Weights of a small mixture-of-experts language model, trained from scratch on English Wikipedia: a variant of SOAP for the experts, 5491 steps.
Below are experts of layer 6 (counted from 0) of a mixture-of-experts language model. Rows are named down (a neuron's output weights, with its number) and show model dimensions 0-255. Each number is 128 + 32 x the weight over its row's rms, rounded and kept within 0 to 255. Numbers have three digits each.
Before each expert's rows: a language model's description of what the expert responds to. This comes from a sample of Wikipedia text that the model never trained on.

# expert 0
Description: Commas, periods, semicolons and closing brackets ending a clause, plus following conjunctions like and, but, while, when.
down1:105132203107130145115015164111146062201158095199088115121116141120139127115112070157142196140165111156140087094141161104171131108105135064137148117104113190109138150136123157122148151153128106162147151122156101077095108187095093145159114098094119139172141121094139119138109151087101140111080128107081134150133174103146115187132152158142159113126117125138152075100161141169135069180060108131164122135080063145135129165154106131087120179125149136123111112085115174082115094138083131138114101122116104114130119131175074117101094121156116126136162092104163121104097175110126140087180140132096134170098138216075159094179138123142128080147099106118155112169154097146136178143105112142173110104039133091082109079106161179177183150078128076114090099118143095077149059153195114
down2:098163120210089123149125115046041139143158161067127114154135164116131129149154164129102127119167125103107104168145146138178147146178155148157189117105083079117114181131106101144079088236097114146123149101157126137131161102068085173088096109113101138170123094130115116087112096114124136102127159106185095125117149159147107173192129155188171108140125131061163081095127155169134062171092126120087087134136130127118163180084177128101174133135094102108115140128098098177140187147110149149116160174055092083141137159163121140123110165127142109127109140142027119111193167140157166117080151159073139136129117121160186095123125174102144139174140103114119135144083119159181139083124147141160138101169120083068144087118072101110134126100162125135100138179163111136119181161140093
down3:138116100161165123104113133150132202086208151139127117107134135124106137062117125093108186097106159129060145115146141137126070124130135124165050120188106113099114178119116186133102143085103150110133093164149116098113131085163124110099176128131135119151144132095094138096121071125089167142119056156109168137124141084182101087132178149115111123148176131146155133138122064105138102085194107122145112136148098164103074141099137157115224131129101062132131121114123099124080124144113081066123137099087115111139070102114086090144164202086019054095075099111142082106144097152133141112128134114161108104123135157114123143100163132155149128067134146080167138091166105122145107150102198147116098151111178100110112134163125107112187115077112131166128129118048078139164089201119180
down4:144164166037150075150114086147206156133058176114140122073118110143053096133157103104124116140131092123110138121104130115122198167105133123138154111106140088167111072125203100137192129155202179171132098138184133093096094173129156152100112133158124144090144102097135152160163130117103185161123102100111098148104161086157189087113105134139149152124044155173100118099151085084123165089123098121126135124125127167135144112099142174158128050091134085127112120083146132108128129130143071150133186118137105160153115169127109148098116143130090102101171095072193121104141069159158157180119155111129141156134163137143130109114101153112158133105116132172149106134146176154088132162042170178145102034119132107130152080117096103169114147167081172152133123178142160163126163162201130
down5:124130119120128151107138100154114120101150167136132124155154110117089136136139103117099169127068103106116117119155122152070134075131092136137165111175071123181135070086148116117091091143176122137100120120123142089088126143084116138178159142142109173065172200065078150161080170144071132067140083164147189170091175107155134113099165146117083074169145107144220149113114101112102120151105174067141097133138166045068095131135134054085166166103155160121167177150147102116154157153150132136157147138158166102137180113125112124149090146173132100111139139074119099127099144137156133166215221080145097167116158154179129189133143104112091095120144082153138082083136120146150110109099172160143197123125159187141093160120128117083135112110099147164153154085088142118167133139149082

# expert 10
Description: Middle pieces of ordinary long words split into fragments, such as acc-um-ulation, Res-p-onsibility, Superv-is-ors, and section headings like History.
down1:108110157118112147202149148090142079085102164181136173135125167106139085111123123083162118134148154165166078137178126095168038141115144119132110110155103152182086083143098151075132089065132125109119135087061083133137109104064162165131134109136109100113155159148150092093112100191141139096147188122126169163112116155101108138141081115180138136116180139133099101159087081136097086164126119087100086092114100104185148094094135099143127116123168162143098115043127107123103119066109131106052201095109137162133141120118170186094109116166218165146098103134102137141096179106158182130109113137135171131067124145165172152162079098167151105083142085128065109116094146090145142120133093131123128135105174141058047124148172104155164158142071114081121161106119092115103102124110129
down2:162102185118125114119144115123153024064141141078100133160183139110141096114122128080136114122142141160115113079161117109162129089091162095131144125239082115104137137149120150170122153155157102100093143099135150164127109214087121141102083140150090135091133127137138138104149121090086094123109118102192124149118127104112066108066105081156136088158176117171089112112118120077139103169122084102152177098129204175109161120095182110153057137126044152111121156090122098092160114139133103114172131114149110139163124144125104135081143139120108109150117105089123131125088099219125165148146122083123103116157123179127103078183104164135132172155139109118154146152194087198071166121167124084186141054098101081132113171134153074169152169140072118145110145184083125120152136139144133
down3:140104107120157148108071113069115131135105130173137125137137107107085142197056142164139134108057063105154086161076117156133133134139107168101117162184046147137132131116074080153154135114123113191118146116140151053088128117119169144109120077153195123129098153116138142171137105118081166158114136134167104160154090085126114126185111128186100082106170100164114180139101089088187151131131172166099127132124103161161135123091159103111203097153135129145109156127077158122103079105246183103151114139079154101065111111098084083131104104076092135142150104072139115135123125099146118122121118097126155156136078115151103122100152110074114128145193117106096113068137098090171082097085214145161188141114122182155137135123162120146118100165118148159169164122176117078110095124121096
down4:106124098132130091132147139189156110121147215126129115127100203132118146148118176185119177121120085152093155133136215132096086153124115140079122091100149061108148115126130128125141104174146130212146143174105121196161100141075116181190165154043152067150120150121147167168116072100125117113075160145085139142112096123149124106137103093137130112151172088091135120146185145127172158174137193123130137147163104143114129175212131124061124087148097145157107107110170148098147153089141104106082161086156098142134176150145120123112108161147148098149139086189155100105111125129140136105152104131131182069057138092096125104096130130105150167157141063168153089107085159099161150056095163081143155145128128085119130128161108115072055055151122138134180105093107135137120092106167142
down5:115115164084115088152144162162128156157103159156173127101125170093108114115075106145065081096109165073062146101120149119127087152139095094162113133145120104127106093114124133141093140142152120116168149087062172140097144149073125156163089117118184144162122175054065134105145141131128121105136120097098152081142164096145088110076099101137134121110123116132138154145132094144115113126200140142124182138225068189154130119126084124115120148126092166103148090129158172119129118170147187155143161164092197101113092155076160142075114156112135120057124102116174128126174159118136095149139130178173191126142139104123128065138104145095130120168102071160113129101107141110166107061161161200134103030165149186186065131141148150185124130134163131112184117165087142142045119111104128

# expert 1
Description: Verb endings and past participles like -ated, -ized, -ed, plus prepositions and particles after verbs, such as moved to, up, of.
down0:130106087153142193136131111130158166153143146131159132161098138110130161114083120117119085138126217154140095181165091158131143108189161182140116133132160152151136112118117078105128114199107160173168114146102129155107071166114108149120179206115109149129085123155108155075138078153122119130120170135139174107133152114128168097113233127123130094143115136098091164064156078179142120183105110113109110182132121140091096139161077097128107131150108132088089066120148081140134165119061062112051146117147145105084148139159092153112112116119115112144094136096151086068144203180111150197138155147139071125150121063143155117143170095148098154051142190150161094145125131100164115091121083133188127106189122158090082073115120161131101158099136159143154167128150114086119199114125107
down1:139130193207103132117137112164097092074150173070158148120099103108125148141148146065157147085123155061123077191139128153141085180132112107108144116103093150121115096120151097178139119171058161142155101140163096134146129117105134200159143135144137116147075128124118118110069012163137091104097144166176168135147164141133110108170129088118161112144123101099133123131056114114142154139116153125109135137131167129162162115063099104143136154120105127137107159107148161210119169161128091137129095122162121156138115183173139178174084129128191133160087096146139085101155160152186057195082073178154149147130094065178143101155114139175150098112150132114106123146133142134117083123095164068189119163123148122107155116064176107117078122177113113077145143161156065104149088080124132
down2:118137137164088094105057095092143102143137149136096124128205068133138125122153068073123111135169098107178112120107144119126107113077119151133150180189108095070121123167110128141082104153178106059090125081109149136138104126135067106114109068104099096139080130192140148140094111181164135133147133162129139104131110141112180127155171111070160173127070085138139184178152100117162126177126133081096116103127182190120105132087115165185117101138132122101154142167102122105092029143117089161072138127155161166172161133122218105127140119120134178178178124120135117111158119186106143109164107120159137123107128155084134106126137114134106109165176131131168133135156116197151168059118139102084115116181154138160185145196124122087118121113147088149063121184158146163092101131091049
down3:158142086139135073136152214141144146145147133093117163142110120140154150055055120090142139142119144143137132076113110100099086171143138153145136165120116058118044178142143109153149176213146133079004158139111136122104130144141169067111049130135119083123167115117104158125084169111087132126127091112161150121119115161125130145168081117174120035119172141115165129086159115165113169132093120099097161151137175131098106108124058094128109132100142115135168134093152120106106149152118109147109118087161136149150094101134088159119113101096127068132142110188124141115092100140184103170111156064116150056164084090056131131135118153113152090108078115140134095189120106141111145103127115134078141161142132137086069133151141156190040130100080139121096171164095117109155149154161113
down4:111175049189120111102123120118139187175170156129181122161066125105164186132109186098084137111169130194111140060158114120141157105176122146151123138218129137109069061078112098126143117088166164123113088160122186113126147101113198111128093126184160165106165135123099118144134137126121155165111188124124112108088137093101147093147123135147098098083109127108072153111132110139127143077106145121125195060104110143106143108126111135148136113125171146158112169090126191159060109133124152196111117130122136034139100135157166139201145123127082084074122157062136146136079151073138146148195179124141128076200129118120101144091126111116165103109123133111205107119093094143125126143141175136141173127106120151117177097113098154140164189149135110102154168146143091123124123090175080

# expert 9
Description: The word by or such, table cell pipes in election and results tables, and inner fragments of rare names like E-up-hemia, P.D.
down1:116111150142119133168102106090135176113137081103137121108116149180157132169122173139147113157073168107137136139195079109141145129146148146145113115166119174150167114122191130142203123130115105116116110114107034155087146161090197138124176127165146133085129135143107070160100100091106097167164139151107109138038129146082181151148053118188137132159161118131067093141121148127090118069099150172115078143133119106121140168070148193199132153149134131120103181129125064151110150149110156158095146106097097109151157184114196164132097125119111185143124114116163171165066117118133151130129128125178107140122127116112091179147104100179091111120081121090131120087105126179142160111123125117124162085148143159082137163137118068113086116149034095209148111084069187091130063134141108
down2:124146079154110121088106110149110073105154146086114110148165109093057165082129150135120133079161117138121110145108102121089204167134018156155110155122175148153063162105125122147078085119121112071111156122097139096172109125115134169149136168178134139150155138098137135087117131113079166139073109089143139180143192157118116116120177194120112155170085159139180170194124104146183144116167168113175163119073156189112095105131165159142089142127131125127128121122118094154134117128174151136143117101088128093105117099169118148134126125137071083116141086128138127149110125162103134154146165100183239109125099136138135088169164108129145127144044140080119148186109096118174132129150144147193158146148075145067070137155103113193173112073166126187131094101192126120110083174140114
down3:100169088089101139115068120165152121163127102166155094079130198121153229110161189156078165079136170140102107166117131070109127155129116154086163095131116145103107127168061141122122065103089085093100160033123122126114145093054082090130109109095104075139145147149157128156108094134173093114069115167078183142197079102173085149134137158119194144162165124089180133149149111135169101113104142155135127153120160193179101124106102162182101116134151164106128107131118171105159094080121126142112155134075150159145112130134148129169099104148132150129129140139119108132164151127150184150092117119153127148132101111116163100174060170116103119109156113049124116136068088095136148115075129112142140153073116095137168093089159090062110133119154162068154051138126118141130141127086090
down4:137145151114135127117133126141118090119132167111208146207133107119112103143084159077112106131153095109139110096121170134103115146145069159172094079167080156145189163149169168122103138181149096142082102199080135103192110149116128129184118067136132082112114120070125073149135163164179138117101192130125165193132095107078160141142093157122116102113105122095137162089166144165084083166141211213159109126164102096156084137111090109114076113112166100158125146108127115108090140124144134144104092167136130116133123121142174099143157205108103160077163142164159143075132140135055138153157190131156078130044154159162157142116135157127136132137146095158078169142137167095110132202141184107131126140097121210122146071163148145134126117180114192097166128135144141108092085139135127
down5:083136127178185137131125156083131106152128145121181146106134135120085115142154114124112077107116115169155085197116151109148095098120093102147055056173093116124105189135082122120131141138173131136129042192139074129163109112099117150183113134107151180115123164113070149144133116198132103072120130146090160150156101092119097057137113155099212179160106176125098125180131162086121139130131119092176169110133107128164138131100106153110125028109104113128096077117134113118096103110180159131195147101127140141154196116068068114150144127187148121130113133094123163094108186130089130201123141184131103064113083138149095153136042111153098122118140100102211111166102112116076034123112163113099154116152113148129124155122136157134100117124151103135143089121152139118143101164091134

# expert 13
Description: Auxiliary and modal verbs such as is, were, may, must, be, plus pieces of surnames and words like Bell-mon, dom-esticated.
down0:112161120137102048180135158148174096120143124078155174087145103150132124185165144123124082110081086087059157129168070182140155117132184138129138158108112161106113151105132084174107109097134105126109107113115159166117070201182169156163124124105176119126123118117140094158173145138140144142168167156157109098157136120134133071162136086176123145107112112117085145139143139157122170132108052117103104118182089097121129070154091132118122138119145081185104180135146126168139116185121118144127043114141146167128112099159135127149051164126127183161148137122113164200137092135112049087140095069095166110097179110128109126111076121136074114141143039119074160083156074124113151092106109139175077095127167185129165071154157101099100093122154106114174124161138091148158111128198141
down1:077186136181142161120130099155190222166128122148116117123196133088112161127115125129117141121140209117131159205156153121181202124100086114118141148133106120123156115112135159133129125126115183114184100146139160116085097163120122111138111140132132099107190156070166081159178151144094119074209119120103158100104063149131172119113153138134136101031165171118169126155146089107101104115115120159114126114116168132112119158136092169195120121115147164155153115132128113120123143119187119105108182138132120150129100144099168138109090123104148187199157149085135166100133187086081181135079134093108100161104165140103091181195121169107073093086140141071121142201136146113143071125156079121128139127077148131140077138094083100137121114109138097056113097104118125146208169128110096
down2:188120144072153144223054158132142170107141139103082119141103117107112127118102130176176142110104098174095120088152200104063135098101140153113166116120110140125134110116120120075123211170086108157160164169141126115115081169127153069085155112112154127160134141095178126153132145173107095129151088131067130138147146120162114122135114090156104111128111197029140149077165134080081143127106108107071140091151099149163165161207165178094145112125073156137091192141098142104132165118085154168135126144111117102105137081134087145145153099179080142150081090111090157108149140125162119135175081136119176109151122165117136136080109109170156087148122124110142137142145172122130130112164106163135127175072106173087046175097080103118142113060145122137127136085162029135147147133147135
down3:151183093183085150180124142143158183058096139115168093147115182169141195190107166161102138096142156120144131096121127106120121102124068180076179165065138145136146151078141150090096114148107141119164101162173165138167127125141119129113129192181092146058096081121142107193144148120140119156115123164178085124130142110153153176155136121124165135096080066100168126068127090162130166161133055117113091084182175122094119141186124107179133134145120100134086183096100073080116157153140125113114115110150089179143121144161162153131104076115092126133102129144166096115131141094102125127116086121107089131095123088133112122108166118123131159097126069130131136073149120179143153118106112137090157127193174173060106151134124171172091112133137153143110110198082100068059072084089162
down4:111096075130170085132161093116208150130122070113102153121111161171135159136167166161120095125094121118143085089108123119152048184108194087183129143136131151137108059141091093126164160118150139141192120106135117122119062082155057140137145106134118118121137081163179058084087139175115164155141170110153151136103140135156153156134125124098109199096131159064161054155145117148163145132129130111128115177088165126110093151104166121135126170096058134174169154121087136098085127131122065078109127163106137161170159108143133136094157160150138152121106103098152109117113088035136093084113118162101104083045101172158094127150069125119169154150127107168138105029121135143146143111115112109173143123116111117156161159070139180198182098161075115123150162141137119152153119147110145

# expert 14
Description: Reporting verbs and discourse openers such as said, wrote, stated, However, According, often near quotations in reviews.
down1:115166136149162090083101079109157123101128123165144087143139175189138152094127121165131130149098116118116097156109124158121205160107134112118146168153133129146093161164126129199110129197144099081174103175189145104105069140101103167146146103132143148142193148101098090179175129141124071142110067135075109188169104108100206111148130172122111094119161086142101176169122060157104115127112167130146129119139095166164127183188100160185130110165095157178139137158117082133075087178178122181138129175154108096039170079134092175113135097084070136125112091054085139135127092137097115124161127121114116084171148085102130115110083162094148103154163137118145061121150124143093126153105085108110124127150059143171129091077114137129123170052080108141102096145096100129146124112152126
down2:161088149107162088188090119188100166111121138175142161115100124119200151108074060050108166116152142181156149084134113148122122116131143092086141139139106150094123170131164147146070144156103075072134085143149186129167144084111178083130160109107084049100158129168145083157084064151141151146116053125112073104102142147120125140113058163103135084073162082099142170174146125103142136153096130125142055092142127130128168127140057149106126174103088185112056134127115127085107114117122176074119194142144121119167160146122086106098159145122147078182091131093107098121144117160095107131141167098152177184099101157119150122117172105136131111132111160142106192133177116096166111139153150124149102141102113131137111138096153149120144099100124147175144120081088137063161081148157210
down3:171158195118095128124100151096070086047128135122051129144155107141179128024127148140112137102154106114155152115069144111065094120107177107181104164120134168159111070189049128136055094098111117075087095156163161140101146103068114167107147123129111165161132106187197126215141083119152159085080117109093138125101108101128116100145098150167161135130135128144080083086116134107179111192138129144124158109129126160116122099197121185133118129153044148125108128118127161128138131156168182148113115076176132166125100163112073137156122097149093179112129101149095160122104165105183118153143095131159109123136091123061123159145119131146105144125078113095166068123136056083121131136107116181155143128116104085138164073107142154115082167092144121133145114126099137076113099138148139
down4:102148109159139146103098135134145142164181128084137142177101123135099117125116112165120149132135181090094077143144146084077147109184106157121169165142085089151124050209176065145101059140167122163144137167096165140175142149154104138130118147136123150137178134091150101189127135116145123086161114172146085135179147156126133141114132195148161162137170114118186147071142133138159130199195116113126144146144111107036114199073119127115142182120092133156101099144090092113104140138101109174173090102166154163109149140146151167172127132185126137111145121141111112123209153164069103145066122137186093187168116155125127081122099092140066142138087152154130134173066116122153103114128138148159108156142157052143148135193124148123140114126175095099202164174140134100153172080088162
down5:089152073157128128140154135171078131158156114079129172091094126119124133183141185086105122053107126152107121115204092127126132114087091137207183161137167093080131135157113094141168142061152099089167131161173085125115112147202096138134112137112110146241088203128138141145157097142126115126096148188146046155143128129159094166106131119144104131110172166149144126122109166090122131125132131116134127123095138083087132143166128103101097161178111129136158119179114111137163123131156162118094172080111094083128077138123121149079160126167185089165131122137115140103102071095113140146148119144118117104067094152184126111163093152128070164109079118132149107078131113124069164137175146187104169047118105105176116199141133119151077105071082098141156109078129184184104128112106137

# expert 15
Description: Nouns heading a noun phrase after the or a, like time, season, years, population, and plural or -ion endings.
down0:158100191139124161127140178112069150122127142074107099136121158142116126149078076064140167139180143136122194060164181142103126120149137126122148096106200122077126095098154125139116147046126141046076111122113092071121130146139154110207186151135131084175114148201096124119078141175093063076170141074105148160080149174154110124075090158170138120083176113133097099137113173141134111116118094130134132176130114114125160162136096109095132151139083151154154171160056118092128153169161150120155151111112180193149124105164168152080097132130136025168175124077109181165137163160103183151093156176148089087131102167093099129135104132116098126134147129099139159119129130122164066167083103103128113132128081137142118170149151111072141148105112108129094099132114129134124110077135150
down1:086096116103119105082069115121133092103145100094114142056148111093128090122128098120080168107133185130108194117140132133187133159128142158101076077132134143120128095157155177105166122091114068133056131089154106150128130156084078153171117109155123129149159115115131194079086118103168120195117117092143121195158106153182213139166140104062123136156128173126152123128175167147141168117132123166169042079117167151188107122135114078127088140112157091111143151132103082140189142131121135089165193136165104145091140109194181142098132132133093140169095143150131111113104187119101055078120119075142182110118148126116124147096163072085125158172078073145113178139134096136129097155101067140097138082068137132148130134160122102133112163119090092134125122123108123085122197082121064
down2:148135094081105133060190123128127152169074122113118092135102136143071099159179084123063084172104100173152186138113150105142130102083160097104127114147143191082174128119135112141122105115180174137120170144130120171100157106151111142124084147146142151062143113165114145126032152087149132121177142161176151095146149154153133066144124180087190145113099150087169143112185130135074152124101150134138105141130129125182128136137112068130075169067168087133113097184131168107138108130085116077107134103088115158162180116157102104169145167119141188143157137159141124142143122142081141135095122063155156116071057096116137177134135187089108107182155168094109123129098104108171093102113103148155159133121114086119124114070159196207153081150145146081138098126124099123110092146118035
down3:149129178191166085079114123127093104167153126140111182126161079113169105123114134150121136162110106150113133206107143119118145068132102112136091086179090112118152123135070126106127097169095148067135118101165174134111115147129101105127172136155075069144083123169138152173155151170110160101139100100099155124192120156142109164186094113113202163182114146165128155135113154087082121158164134102096122133134166076118188161200133135166100128121088171132124176117053137098112146149145150155180194066145157158151111150077127087153155074101084116090083166168132172166174129109129149157181169147172115182117126142106108169156191114126117119107163134108132128173102148150155136106192127131081096161143092134111044127081123130082187059120107142169127083161117128137188165119107110
down4:127104175151137107119133063128148155102147203117175133146098115131162113158153122110125147164126151131166113109124152127075187054146160106101094173101134138146027126162131173120164144162162105124151094081127130112185173134201172141105120103133154149192143119113143173135099114131136118129130164139203116112137120129077112164136104143104160145107146128136119106089102157067097130137138086122129113110143151184128160118181161138117148189154108109106086061142138167230089094116170138156090109146125066151100150127126142129125150090165129074155166149116155127108125176114150087110104067146089101084158202005154113164193152072126132132123050084103117101132124179113100084069156152125101151122098098097104146101087161125133123139153146161126108123174149161117158178076115104

# expert 12
Description: Spaces, hyphens, dollar signs, plus/minus and LaTeX underscores in formulas, chemical names, prices and numeric tables.
down1:164147139125115091094093092081138075160124170133158143133131139112159127092185101165091159092158163129169120121157082163065134143149147108168153054172116157178074146132107156153171142208130134143093067079121176146161183099075115130196091123069154098132151175168176111170110163105119148060133125171089168075143160134156152118142114153157082158116107205108118071077078105078114118114138088167135139134161115135121134115099171106149086039081140155102102107100052111137148148138149118119124098129128104190107087110130106089068113161101152113127155143114096126156129109107058147116132144078062177107121138120100190116155138160162123148095124118173113100139138089089135125086126123140110157126146141169133070119079075126166158124169136103092089097191086128112114118154161154
down2:060160106139119139101134174162201089162110123137164181119181124071124115181165142107061084132084106186152129155151101051144101086111090128150176100163190106128166063143119118142109106118077144091172065122094116160108140122122115146137080107072137070087109120097148097184145102154159160093139145131099132115161107095132141117113101145101135127130124107089092140159147122118143106116103068130138148155164091081163139109090131163139137153145194110119133173157153101149155096112129135064143148142146101152157147203115164141118145137108106181094158123150108108121183151092124122079131053072090136122131136080149137118139107123135149101170088117121087111122146106124080184139194140086060162138059206039141100106100104187155179170091059176120150110115111151105093137119119107
down3:148163165149134145119098173120176141126137110165153109105140143077075155094086161169083155145082097081136147149124171076117062104121119155094129125113157146093145101052109170129099103183099164142144138173110128124151142142193132118120088131156121093128203097152127138096102072186169096149157077120151139159098090180085116120137067108137115143117116174128149151114139106071188150107161070118088070140107122086173134102114104098153113137180092103088150124166128126077136096158087129046065127118100167141173125129131097151152206117125053127143132133147123147108120179128065138144119197141109095145148161088149127176127159131153117117143067078150129044071107189110103138103140096130171114141091140146154142086109138143130085083220129106156110109072124124089175153163118116
down4:133124106121060131121098123183071109123089120056115141116098226165093135129086097133169153185109133132167174083080152164064083140088121089101102122139129136169113143138128159099090135194085157071124088131138099105141138084066143105122180184158144100092132106112082146158137157171138160127140116123118112111101164102075148139150100139084032137155095065113097163141147126130135148157077141140061099188082161068129162113204146147099201150114092107152067091084147140149123143188109128095131112138114165118177113069095130162140117176080101111089134139202113116185111114171116142126139141148104104080144124138102119173129123053109140119090116147146111126147133086089145172186135153110130151145142122130146168134138124095138131096094164093094147152086113097175120097068114107
down5:116101159154102112163153199171104146118139140100107155113073112106126095165082083150094155147088081095172121054220100070156136141153127133116093102130128185167148137146143127150125094100108144185167160198093087093068214184102159117177138144144158080101155116138174140095074133145146159152082086172118101131215158094127147117141126146147101098090096085096139054167085107167099165072094095061157129128135112154139185050187142149159123112119153143172139195097153113090095124099165134077173100171174161148105157166131091160090083165175143113108146106164121168100104130153128175135089115137136137143104122110112105115113139131131083088090119118134119113124118125080076100125105111113146125160136109174157123106138098093146195121134178132169140174108104136103118124132117104